Weights of a small mixture-of-experts language model, trained from scratch on English Wikipedia.
Size: width 256, vocabulary 32000, 87M parameters.
Experts: 64 SwiGLU neurons an expert, 8 picks a token.
Training: a variant of Adam for the experts, 587M tokens, 8960 steps.
Below are experts of layer 10 (counted from 0) of a mixture-of-experts language model. Rows are named router (the router's row for the expert), gate (a neuron's input weights, with its number), up (a neuron's input weights, with its number), down (a neuron's output weights, with its number) and show model dimensions 32-63. Each number is 128 + 24 x the weight over its row's rms, rounded and kept within 0 to 255. Numbers have three digits each.
After each expert's rows: a language model's description of what the expert responds to; "comes before" lists some tokens at least twice as common just after its tokens as in all text. This comes from a sample of Wikipedia text that the model never trained on. Tokens count by the router's weight.

# expert 48
router:157097167136085160111107098160136104105118168137120102093150101174091111138143131130121143166146
gate0:146141151126094118100155153141142164127121111142087118163114096133116110121139150111153141120108
up0:138089113145121116150175118129139158126161104130154164139157141068138136113116133111163089144115
down0:113097121112116112081108155152125125110157158101165127126131120143133172143133109097132131167120
gate1:109146139113171107108137113112108128160152090172144127147118113136156146112084184134165137123149
up1:111152128118141163128096162101146136134141138104124095144138142120124156054170107115154101133137
down1:128120101079133112122119122154143121128149109113110119078189103111117139154098102112112148160137
gate2:092114132165151145128146129176093099140136137126108144137122122133087090124153130109119111157073
up2:140137144161116141145107127112109135106111085112161136189137115105097105097143151135149124105183
down2:154125116116169148105144092111084093077098097144155104144153149122092119117147110118178162118143
It responds to: Pipe separators and numbers in sports standings and statistics tables, plus unit words like km, ft, sq in tabular rows.
comes before: " |", "\n", " 0", " ", " 1", " 2"

# expert 13
router:186124124122081115133131147097146171118125139071121111112149137112103166145129115147120158132147
gate0:137080101150113130143132127144154122117154170082117142143151135124148164158107135122140101093150
up0:108151116095147158096128143133125128135095128127115174109172168098112126112169133107141145130133
down0:108134126153114090146124119126150201119130117120135125110062126143149128087162103142141080139121
gate1:106129072094136116177116114116120154124131122168124120177143130142117101123123117148115133134162
up1:141165129130103131090090093112116139155088118095090110151115133144125132156153133166099169119176
down1:151117126126159113121150131168159105131142118081162118179101108111140133154119100118135063130105
gate2:107115135093141134130142143137100143105172131104119122148130131154131120113133125108117143085152
up2:046128158114139168116149113129170095140154113113119122096108132084148109117170108157120116128112
down2:136182111097104133143088126160121111116130152129114150098081122104113118140087151104123126140080
It responds to: Field labels and values in infobox or taxobox lists, such as Kingdom: Animalia, Genus, Species, Alma mater, Country, No. of episodes.
comes before: ":", "ia", " classification", "al", " name", " Summer"

# expert 25
router:098177101114128121127167114131122138115129126134139133075172081159085112148117154139109095119162
gate13:123152135146143129133116150081120107097100136124139147128102132127169137116129091119167092120118
up13:136112118089114119106142121129133094100160150119118100127095126129092121136177183134133143164143
down13:138150134157170098116136100209116178128148094116099156132146085129157124158178137146154111118130
gate14:134130122108132103162084128120125156101079126105120173121147119157131150099097119156171116119121
up14:127087133116116100137159094124087136156136082147135141153156195142150123126142086117119120117080
down14:118154139145132069113105162138100116142127114110114117124140172122137165066097161159127155132117
gate15:143111083137102116122109127144132157135108146134086081135142116128087158168139130099114181161140
up15:104133146136149134125138129098190140157153145152122188129155118188137136108102118123122150169094
down15:139166118136183115179109111126123105133122124126112122121074127129107169124120104082135115105140
It responds to: Line breaks ending infobox lines and == headings ==, and is/was after the title subject in opening sentences (X is a moth of…).
comes before: "\n", "-", " a", " an", "|", " is"

# expert 60
router:143109115150148144118083098104172162132116155139111119084166105178126131140109164167135147125175
gate0:134138143131108156117095135102109144098134096135080123135147126145141154149120109131191133094125
up0:152192137130105105157145143108071105096140108093136107149151118124081090136150137084090116141140
down0:110081133113104153164131129093123129136079051132125089112150138095106113145143104100112106116135
gate1:093167097123063119157091118085117093156145130109178150165112132127137126153115147111165192166138
up1:116190122097131061112169144125121150144092104107127151141131124106127149101123116134128127104111
down1:155133137101117133092155133065121208136105129107108125118118126093148139121164128163140142098092
gate2:147085112110113175103146116113123107136143132127158184132139127132142109109105125103146169103113
up2:142134168136076098111157160108117104109137129116150110140139101137168151116146150121106096144121
down2:105129145104137126113089113089117081150128153091122096138119100105140133132082095166136078129142
It responds to: Blank-space and pipe tokens at list or table row starts, plus numbers, semicolons and colons in scores, climate tables, infobox fields.
comes before: " |", " -", " ", " 0", " 1", " —"

# expert 45
router:071139106145127127108148158109148169145134125153137129133134119154113151144107136176118145116172
gate13:105108105112143138108114108148173165122103097122161116154153134125099137153130123112094114135116
up13:136107140136098100101102134145111119095090162166139144122105120141146110159086162153138098171131
down13:079092110163129130141115091150153150143114152136123118112112151136087102115144083089119144127139
gate14:163088133126094129144120139144137107161147102116174093147121119167129127079155139117164135162123
up14:174110180112130122152147134140119144119169090147117140107116126102154113142153111134125152090143
down14:101188138114110133121128106093129126121097120106134142119108118150117148135135134078089175115100
gate15:125115127123159097169133143134185123129181096132099110123163104117162102122111093127120129162085
up15:145161146124120084139116144106160189160148128132125116129098104135177131115139123153132087149083
down15:064101132108125116156131122126169152138162063129077123142119125140094127145125131167105167154131
It responds to: Commas, colons and semicolons after places, and US state or country names in addresses, infoboxes and citations, e.g. Texas, California, Canada.
comes before: "\n", ",", " and", " United", " which", " U"

# expert 31
router:133131147116107129135099110113126089123118119139110108128121130156116093121113087078130118104158
gate0:122117093108135090125129170122146124125113157159196144129139152147117123127167083168145142126135
up0:114136172110143118119120159113106143123136109145127143120129089106108127127097122108121102081153
down0:147172106137110151099130099153150089139127144106151116110134146146104117135142115125128094091104
gate1:104138099109091128117106119148113106162082144151090156139150141148119142178143123120161114100166
up1:133145147175110098113118151138099126123140112138129124134079148090146152157169110111136130114105
down1:136153079150085090120103091128087167086130121117136116138109118116146122136168167149143111143119
gate2:097137114081144151148106119159166119092063144135139159125106158135164161125154141138128104127136
up2:111076103119141187111128184139137127119144110166163102094133096157137117101161133158126118126129
down2:177156105130162159145163126139142141102166144127156150137144121090156133131140151118102118070139
It responds to: Row-ending line breaks and cells in US sports schedules, historic-place and election tables, with tokens like NCAA, Historic, Republican, 16th.
comes before: "|", "-", " images", " Carolina", " Street", " State"

# expert 8
router:154108143108116144092104117113142189138149159105072109108130155166134165130103137199155121152157
gate0:135149123139114145136132110123132090142099114138121159160106096119109118117105101185150153171113
up0:072109080102148107147124176149133154121129091168163133114106151168130108122105116110087136126099
down0:064130124134167135169134140142101110119095140144150170137152124096153120069119141140116128129108
gate1:121130148152169139107127142124150132104129131139127134149148116161133129109121108130128144121141
up1:133157110166107127101152131061131150136112139127124114098119146122138102118117160176142087114091
down1:116081107109115088159112143139164099196111096141120140142110126123118142122082185120193153102120
gate2:128120176129124156165209121140071145148093135139144162147131114136139160130065131119160147134143
up2:092180139167144141160145132108130157112120111112109121151156107103108125058151144124095139113107
down2:131121080142108111109138154112110132122155098127153162140124147137186175140125153119163147074157
It responds to: Heading and list words in Wikipedia structure, above all See in See also and list entries after a dash, such as Transport, List of United.
comes before: ":", " also", " of", " ==", "==", "ed"

# expert 29
router:091155139140158089133156089076085100119126125134148136067175081112073123121099111154100093134154
gate0:120117125154099118121138115126150117104079152168129110139107143147111126103128144146174185137124
up0:130205140140122109143121093164116123135144116141106125138143149092145124115124138162118138134119
down0:130153140101120102139172155196065084136107131132109147106124119102117129056146164167141143131121
gate1:108136163127117111148155095132082152097133144141085132113130120105121146088090089151111131100116
up1:140132089108127131103080129154108144132151123105123094141103149115143164148112105122105121099100
down1:163132145157132097064128150164177135176158134135131124139181096144163109104135116138119154134148
gate2:119108116088092142175112172162132140170146099145162131175121166083171129105129133118095125111113
up2:127136112147120134107130130157175166091090174146111091112109112128075140141139143106131160114134
down2:169115147078071120102111160151144115138135127182141163136125135097110125118094129101168117117139
It responds to: Line breaks after names or items in infoboxes and bulleted lists, plus section heading markers, dashes and semicolons.
comes before: "\n", "-", "|", "2.", "The", "In"

# expert 62
router:087119135135097138094109161135136148113116165146139115122148084146137072163162169127143147132152
gate7:119162145143127147171153134141120127128092116134184155141095123126127154104141162184093174149121
up7:116114147138116154079149133149148143144103172113166137106106122125141109081129145091154136108148
down7:123121131086103112154119124106129115113100166110133126107147149153163109075164157139132142147116
gate8:084104134143118141131157101095118136152132120111108152115107143120182147145155105142131146147091
up8:127107117178146149122115164137153115147147098067123118136114102139144100146127136134140123164131
down8:112188081131146110093138143124125140142152113129136081132137158136126143120078124138115157119128
gate9:117156160103087082115113102111164110122087093104134116108065099154105140124160080168118115136110
up9:098117111134145132095132125156108112147105145135107140084087152116083141127106113148151146135101
down9:139101125145159097119148172091145168131073140148146113101119106142132133144132132154058151119109
It responds to: Separators and numbers in statistics tables, measurements and census text, such as | and ; between cells, ft, km, population.
comes before: " |", " 0", ")", " 1", " —", " 2"

# expert 47
router:086174140147104102091166143131128167114147106172111140150127151130118127132127135127141143096169
gate13:113109135141151159138126165116131111101102110096162138085129131131102149136129092101128147123165
up13:134099155149106120118102143152139142108112093120118158092088137195109154121129126144109138153088
down13:092127123108093155112054141121101124098126153140117129122114157174128120145145153150124120150132
gate14:105121135128139115107105148117150083150149112130056150114123127138149089128121115149158166140084
up14:143136082132135113124132141141095108141116099160102107142152125173127130162116142163084151100126
down14:105143131107138150087146152157149142153150137135118150114140181114113107189157081155130128137159
gate15:096110106124106098062120135138131086129154121144122106124137095123091135113143130157174121120147
up15:104097135150123119119065111134117138142146134131098112169125127116142108123132115117124148140100
down15:133115120085114122109117119134100150102125100133153116129132152111127101149104165153107165114110
It responds to: Commas and names in town, state, country sequences, such as Beach Haven, New Jersey, plus commas after dates like 2021,.
comes before: ",", ".", " and", " York", " New", " where"

# expert 0
router:118133140091152105109125145158083181138155132123137142127129147083120135136161106145158150114142
gate0:136124138089108117112131097131120089127142165124180133183111143128077133145121154145145103103117
up0:143145150145138165127134121104121147128169144127129126138160132123136182159132103132138123119123
down0:174199120111140086145126108129115077155087094132114126144171122155134088102128128129115049174108
gate1:112121161131137109141119105146146113108154129153145152145144139104119167111153124141160161118055
up1:115142089139088144130126142127129189116130084104152146185118146100149083174115131135114127129117
down1:110138127108133121109102118110099131119137110138140124167134096145087124134106168080120081112133
gate2:126082132131118154113129153127109124126148117157134170110148138145155128147118090147136110102136
up2:104100159123130131092145143134110155116157141165133119168106115114111129158128118141124133135153
down2:114156118108160133086158133123137118090144105087140115158121134118075105131140143163116142131093
It responds to: Mostly "of" and similar prepositions inside institutional and place names, like Isle of Wight, University of Pennsylvania, Church of England.
comes before: " the", " St", " England", " birth", " New", " Representatives"

# expert 10
router:131127138115141078106126178136100208133160102130149153135117138090109142112165126119168119134115
gate0:064118107125132153154109163155109107137123128135165165108099126113176135088143128158112064121135
up0:156118124159170074115149090169102117149146131117126099166107165117113162101121143095140145116116
down0:147098143121086117140138172130108159079152109146118134104134143136195120126112117114150141145123
gate1:115112105146153148181176136091140145157097122148149106111158147120110141111142106122120142141176
up1:128112163122165137111126163145136165117110111141154124116102118130123153142149146150121146140140
down1:130118116117142111133092124132127129107104148121123131113122074170139118115135149119136103177117
gate2:175119159155167129162128121149162133145124106114123085164104106089151135103104126130118133128125
up2:088139102132158099169117121166136140121131141132160153120156137142125118089135111126146145156133
down2:132090161109132093168088126078090130109123113128114132165106116122099125142082131116155112077158
It responds to: Prepositions, mostly of, plus in, from and and, linking institutions, offices or places to a proper name, as in University of Berlin.
comes before: " the", " New", " India", " South", " North", " China"

# expert 59
router:134162151152104111105099152147134151086137187126135086097151097175121121181153172144131121144129
gate7:129100132141127149180070118127136111099157136129126096141142148100077106139122118151114124096105
up7:132135122122142184095146097104147157133081174123091160131134113152094181104141149111147130136164
down7:110138105109128105119110080093136157113138088130141117153180059151087135186120134138146176139118
gate8:143133098150129118117125124108119111159108134137157126138136159108150113101103144117157152172120
up8:141145150130129099092125111098112156085110125128122158106112151138126143078104092123124132132105
down8:112114099103186070139147131127125121124120113138129152118167148111097153103151108120114126123122
gate9:095128134137120166120123067158135142110128125115107141110124147141129129112091142145114134117132
up9:100116099136111127104119118153138172125146093099107135156110161128141107124190132147143163101162
down9:080101131171126160150145138135151105145127139120072138113110158133126092117119195069075145095161
It responds to: Pipe separators between numeric table cells and unit tokens after numbers, such as / in 97/km², ft, sq mi, lb.
comes before: " |", "\n", " 0", " ", " 1", " 2"

# expert 12
router:127116143133144095126112152137137173141110141108102109107091182062123161127126107117160130140105
gate0:151129125122124107112149158175108132119140158154130127155113092122134124129109189150136154100132
up0:153116156136125129104126136138122136137136170109149161114163127105120136127137102127079112105122
down0:109109116075141139106162136124156137150115142182148134114174175082062136106133143145103103128147
gate1:121134104092163128141095139151161120154082127126168116146127131144105123083140174150082109174096
up1:131096110135098139178122149173134122153098142114133109087153190101147149100131153166169118137130
down1:114159100145182160127121119137118147097134091104137106126108145116133130149160132150136132089147
gate2:132172105163135164120103156095149129115097096145159109075127103121138121149116092099119161114108
up2:105115141161109135149134096106129124126103158098147147128147161143134171116134149143124118130108
down2:140101100169135133139187129132137113156138111133110131116132134141112138099127139129106148134133
It responds to: Place and position words like western, southern, area, River, plus word-initial pieces "de"/"der" (derelict, demersal), often after "the".
comes before: " of", "s", " States", " River", " de", " between"